Below are experts of layer 7 (counted from 0) of a mixture-of-experts language model. Rows are named router (the router's row for the expert), down (a neuron's output weights, with its number) and show model dimensions 0-191. Each number is 500 + 25 x the weight over its row's rms, rounded and kept within 0 to 999. Numbers have three digits each.
After each expert's rows: "comes before" lists some tokens at least twice as common just after its tokens as in all text. This comes from a sample of Wikipedia text that the model never trained on. Tokens count by the router's weight.

# expert 11
router:515490465483504548534543480497482468495494519484491467517522457488544530472514518509527496467501497494495491447527460522500533527546551508465499483514532493523472574515516478446508504504510490487513495480511531514489474491505529492489468471469508513518541468516499500516454472480539545519528485517518496495488448483534470501485541509458473496483504494491524488464487528515522521472480455482473501518544548512462489518468489523513481469487498468456483467479453537470478487454485488491528479489536517531471510487516537482494524473523512498490499477497515524470491510540497529499
down0:465507509513494489528445475499476436518511508479499504525488483541484486517524481531481491527512559515479537508502485521488521509523464491441449499497475481482541488463529469504470474489539520498498495462473467469494494484544483481506514492497518485483464513476489503500477510482506529518519491527511524505513501493518480501490503505488514506526468531514464486491504515487516492498523466496510457480530526473483518488480516523475498493482576444488485545522516528487577497482506478505511525496497596506495536454496516547493491544501462475499491453507501514500456494500461508500
down1:510486492485491495508437468469470523525493471480510526501482523482522491464499519482491496496515550488482491497484511515546541476495505494515481513462509544504484542505541496498485507484509507469491507480508481498479466521488494487542493497509463477471512502456523520478438489485511523489498567535509515494540487505475530492534446503523520483496462557524437529511486494480472477516510469538469514465515496504449484504533491491538550492499498469487524538498464507507513479496519433494511505509536497492500476552477531497488491467524520494487509531479530440460475554477500497496
down2:520494485422499464524479476506492466530494479485502470500509499468526491492501491491486462513503484522498499519491506476508483509504524530511501495508479454493536506518534494541504486515518540536512503527567502508492472505472480519538512498477507517515562518504505499517525505515499478501509528492502475488549528536516464498467470494520480540470511533534514519516506482451479522497483498534507470412479509483502484454511507505481466518523489468547486501478498548497519497515481565484516510490509535496509468531487522495533483498486492456450466483515502536498492437500517557449
down3:539497521536479487501522500492486503474480477532536493503552500500499514511496477537522512503543517543506501517532522481480490550472497480516485488476461456504532487489530477471496480509492532528525531476490525485509517500479487494481499516505506539421489508519491496491459522463464502484511452516491523472482518503466469495509520482493488494494486503462490483532445472503519515489513486480488509474562492533543514460491520501514496490484481485503521555491558516492492466513508496472494528473535542477555528496481521525492537530479508483469506467437491532476484489478416498512
comes before: "1", "2", "ed", "9", "ing", "es"

# expert 5
router:526466469463472519525495459522490493533530496471530482508499514474496521432514514545539501464505525507496495469550497520513495484479507502474472507523518533494457497538509458486510512520524510497536515496507520508475487485438519482467473485471539496516523504516530500517485473503509502499503536532492461474505507469518461494462535491473485516496529463491517459471482536493505548507462480474449480499485517494517509514445491495536519488455558473498507467494457504477514471464506496520497469523510489487515510480490512506494534449498475449516474451490469512476454524548488498477
down0:495439456528459520497496520495490477498517500516520496531490503451523472492485517506503499502499485518535538493514486508527515479555514470512483461459524514441492525487463492530491546539517488436479540513471508456546554520536479515490484482503501490492507490475492550562480530458491527496468483532484463494486484503507504494482477516515502482471461500484527483547483514494496500517522520534494524512510523505461480502456484488504514508546516509466483461486531531488477507538505517461459477501525472498494497468493501515476497528482483512526512483506435489527565497507525509515
down1:534495489515477456512464505534518542509526466510492506475516553445521495460487493545490500522486531510532487550521520489513508499510521500443493526495517464488462496555487462480554476503502481505499487492520483534472500524509547538458505528530494492511516543514511516488512494480520521467536474534509476453517516519564496470487529527508486478467475487492465481473527565475530527498506492544496463520469460521519543488499492469505523451495491493524528442475523516533507507488490479502513506532476517496498519460471499487461502518495494505500493500528510477509463531486501509513
down2:474520501534492512504546514513558528514497477506495512479478517463502485475476464506547484471487472469534471494511469506492466474490496504493483481468487517561472480480496503486489527512466523509497547462519460471485474505497519464485461493497485526489492473518471524510488551558494478487525466507486517509546468492515505473511502511497497504496494506496507478490481481493523500466556473495477450514535548519521524471474515495491546499522504513499498488477522480498505531483502496501508517563528472512534488567525439457432461513485468511495482523542506489493530454478518484483
down3:517459515479486473540525466528475488461543479503507515521493460493489488496533465497510548470523514475536508500497499513489495527481516489464480480475487457486535500504546525477479529479517506491518431513487513488502500503513494496523540488513470475532495518464504527467519468448507502513533466506476497498547497507506515537495525521502545520532492494485521446540472508454501490517490499514545491509467525510448550483504528464505461474488453470480514513524488429499492472540474476489501455514488498479496513492494523485543504501515486489537527537483478468541492483478464529532
comes before: " |", " |\n", "0", ".", " to", "3"

# expert 7
router:510482476472485509546547433502462474479512528483466458492534488500481524471533533509528499453540510506451559475527491542488486497469480521504488520503498494470465513512498487475463483511526493474536544465530546486458507481497522463489480481476513502505497494518540475518484473477521492532510497533488448472527498507524462498462507531471509485527519466509558505473514515495549533499480485491499498532548525488509509521495485511515512508465478487476525490482460520466510485462484497509516475524536499520473531517478511526504515477482497480467469486505482535466504551512488461470
down0:486450501469507484482483509529502512461467499527461539510549507487539485487520482446452518454508516565491543506529506487515524527522531478476498522458539522503537435474526534466441489488453500491488479486480498468522502510552508479541486492507481528509504474488507514550524504502494492468490470558480488481508511457504523501547500513530502509493480527522497466478513505489498522491485474513477523484525535461491484484481468518489506486533528520518469471461572480530529533469475508507512469491481490497496479524495521529502499529509530485484509511470486491487476489493519484520
down1:546474460471515497489469519517494502519511463533516515490525498501513539545507502483520551506521516508491528541487486505502487473471482497502494580513477548498506520482515549481514418504473478462485532515508478484477473485497528476456527517554456486491523489539505480511507483461516519506516489470469518516524489505527498474535521558486442499525494561506492472482460484502510420521441472492480510489547482499518515497501486497493496499487543537467485479479501497504452483478515504500497512469523489516508510486505455488542516517497490501498504492479521479506511519495509484492
down2:478460511508507445480533481521470514541509499515495488501556500468440513520515522525525503472498484481545534509509482471491480494500530526493507470503516518469467524480499495505484465498524468569449511506532481513502535504467498549494510441478468525488483503498517505435534474528517505498529491515518465528479564487522493453493471522509485524501518487494518571513503536535501505524526536499481512538460527505549478531495498493477461504483476505527520487546488492499525525522496499498454489499503515505492541487493496481510506500527523500496479485512485533477513498532559505462
down3:438525541516553472523519489498516525470461493509452510474483530458556521485481519482478483528496484525502484515483497499499524465519497480518532510516518518542492489490460515519536495521503489492509529554482508487489509535490546507488477489502517495503525466516531491519478506460500479504471457505467544512526483531507508476534505441506481519475486518497498501461526530442478497487516466496518543523530511484494509510453520520478476457455506535479493539502528476486508479536532479506514457501524504466544484501471494468505473455469539510467458520526513490514455461500497500500
comes before: "-", " ", ".", ")", "–", ")\n"

# expert 6
router:507477508531528482498511486506460494538506503464509479517519464505501552469531529524533483498517477506491523485499493518547484516444507504512486523520508481489480499526492489447451479519545479481539504480543523505470449495495537488500507475452536559513518497536519475459499484501536507499512513492478515482453490502516490491456512499505496542496513467489543474443470495516498524508453493460468555537475531492490503544461510519537508472476496495483486479499488529491507481475526533514506500550512510530481531503449520518470509487507481473520483477519504532469481489518500442465
down0:500535495533514507466473482508511494473496476510494472479516544535496494471476450503488475515492511496490489531450498521476546479523517505502489516462498500509471483499493431462519539476470496517462469529482486510492512518443565516502491502536519477474490542525493462496532522472507508571514506479527495509494503484498474516525461503462485463487476474497528521524496486511510457531468436486477530501540542481481504504539489475482540498483509486512536521509495473457529523471475469487495510508529522476518518527519555481495476479516504509498501493519486526489435479521489530460
down1:481484497484473524484583482474484516492480518518526525499515521491522506481521503493493476499512499541447489500451519513500487510519547508475500494469513492524485485525497508541512481517509493463490495490538487510516503511540511487519497454516439440494517507515490518504517520466475488476503512517458554505463498520478530448470518514491521537490478504523508473475473497504500510493518517500529512505504517469505485468544504540512516515512445557491442537535530481508467493481498516523511482495496535522508527490543456472496459514504531501481486554494467458507511550473524464553
down2:516483513547512524542488476538486520490473541546481478526511496511542492521480542464546520534476537538439516491478498522499515542557468495465483496500502522493498497480503498506503489500530505520490543506498438509490530478511493473534490522518525537495491510515531516496537478509494452484523506493494523527551491498495494505525506478525503457521499499551474485460479478517450526499482499510459492500498440515481498555503497505473479522463490495529508512516491510477466519493467556521480487505469460479485527488466556499527551479498497467508480517515524503525451483515514476502
down3:517506497467508517521466502501500518458551487502549514524496494512510505502470508498532487506487479539503492479478528509493538527513431506543539543499505499509543494504578489507529501501497495529513484414467483493505476504522496489478518457558512513520478519486478510562528485504471540490512492547523511503506494511475502488495489486477460459491486475545542508499482486514461508530490498513474500520467540499494510529506500501497486530506458492492496529541504510489479480505491481528509561498505550522540486520471507490535504473473471522545496510506481519485496460455552523477
comes before: " the", " ", " a", " S", " B", " m"

# expert 2
router:519499477478474500530525471539487443532526512512490457491513503528516515523532544514544472469492500504487527469507542553519514529517501491494487522554517538463473504503528496469456525501531481478533505514511510514486469484493513476466447495463533520530505484547548470498485505490492515516529468519495477461488481519529495496477543506499499516511552494520538494497492506523514528474466445492500526544484540487486488494477504534539495504506511468456477492508453531465504436483503495526500505529537529498445552499486542515486516503508487491499491460506503516486499534501491484474
down0:483491467445461426518506490509515483503486469496492474460531446474500482506500478506515490517474489427481471505484501495488495522480532511518501506471514508514485517498512493549518498501504498493481463482494496438470488503529461531500510540528539505507531515462473475488498513511465565496528522532502458485499507468541492486466528500517489455505454535539518510512494565511487520485505505491504488507537476469490501473549540491514506457491500542506508544516531532490489489526520535524489500499495505488481521499467510524482543524480482501469495497532456495515510542561497505518
down1:502487477513486513464492514521488497481507502550476504516509478496515491478523516504453501508468484504513488498448513529504489498478537465473478578481529504535501504542464535543533504532526543472500521465510535516516520481530484510486508468497470518528459534497507490485503490497486497494501473505498509464486515480549519495527510466528480499543448508462511514480522532491467475427503511456504598490455527467486490487471491509491513487523520494507514489487529508498497495494488513467462456489477483497516509514515509472450485512475518466502536497439540493503488479524483528476
down2:490494490511477458492516477515520490507494526467468531510518519495505495473536484536470511462545510515475437481502497483496484477464485472498508499500469478512500496463523431502543490457550466486511496480504497503450517505467453508482516502502495508475444544492488488472508493525535550488493514470488506468534435490484516494496514521510470551521467549482458515476478503457541471542504527493501505466545504516525517523500507500519552506493499523528496487488480505469524512471458488473459519513546516469530504497474514492519490534530498496509482519547482496487499490522483510448
down3:490473507475512490475468405543496511526526519511489525457484507539505486542493497530506488504508503509462519522552503527467521471502498490536491510501499506523503488515509531447470487485489483493475514483483494519502538455506513486526527490497526504467523509478487513519540497554502531428511521517511520498530528560526517540499491453507493482533471475532514490501521524510470458478504548522472477491556512513515509499512515494513514486504450477473520501540476533518488501518506492490535481525526518535512519456492500542476444510499574503483464492493493499484518511511507484509
comes before: ",", "\n", " (", " and", "a", "i"

# expert 10
router:501457460504511518539544467534467470514510497476548484480544491490497500500511496492529489440536483501483541471523518552516524518513488507487499528508507492477465495529521483498462522491540487459553519480481520478478500482477550470471461483492490541485532486491499456464490466495510508523556470525472490512484470492492495510491494514477508523454526496484530501498500518498488514465478511484455529507545534497477482522460470509522523468503523465450473453472479554469489505455535526495528467526543493521506511515484511475469532485496492494484490476517508531457481497507484493487
down0:478484481501492499481525482538494497530503519495517512465460500524466476484537528494494493491563467532492521513451507545503510514535484509507494491459509462449488499471522468470507483438512494504484486492491491522489537534455452539488499510523496513496509468484474566532499523491489525517510499554518496492522506456491473523458485511507499512514526507486485494505530526495493485497517463493472481508545467520482489499469492526494553482448466512480508508512483505512488507495496438462466486498526511540548522552480502523440509501498444529511512449537491511501503467470518483517
down1:499491500461491503533515508473474497500581519491487548486510507515539530503480502496458498472500514438555495489506476492524458498478502539486512529512489515522477523483456491514517506499524480507513510502523481495495454494465537501544490489493467544509501490470472491502451503470504494463495523489497508452482488506506457502573506536511490502523512525537442510496516521520520537489499524507488505491490526516507502494506454493474481516487480513490423502496536497519463496500493496502500469504479447488478515514566512480455523546547499493539488466481532481549513523504513511472
down2:512504504491566453523518486512491491492480502505471538493474486487512472557509528496509515466512478472501530480531488502468485527496510474496518498472488513498448507499485457493509451512471537457498496509496502540503485481513506494510548492471559486492512516504509503497510509492489474404504489495432468512455506486490501486457503504497507491513417522486521510465502497479490500486476577463510501510538504491487491508498514482484507507540492486507534455505495509516511506471503442478525499500482530469490498520483471522506497484560474493465471481534477457516453523469513490495
down3:554484529451489497522491456442505537460478473499506505525542495496505491486468485500543483504499502501471466499494522532494476495492479455463485530537505509514514473537484540460498492522489486482486527555516525527536481517473507477551521530520477472498529527501510519470550493543500555509507513514508516450489492511520523471506512494515488526441496533535498512520431523510501507540500525500523495493512485474527525440512521522517541509494548525522489466510541487526520486496459505513538506544530487509515527529521512474527534509499477525499509514485517490469518477496502505477
comes before: " ", " The", "9", " \"", " In", " M"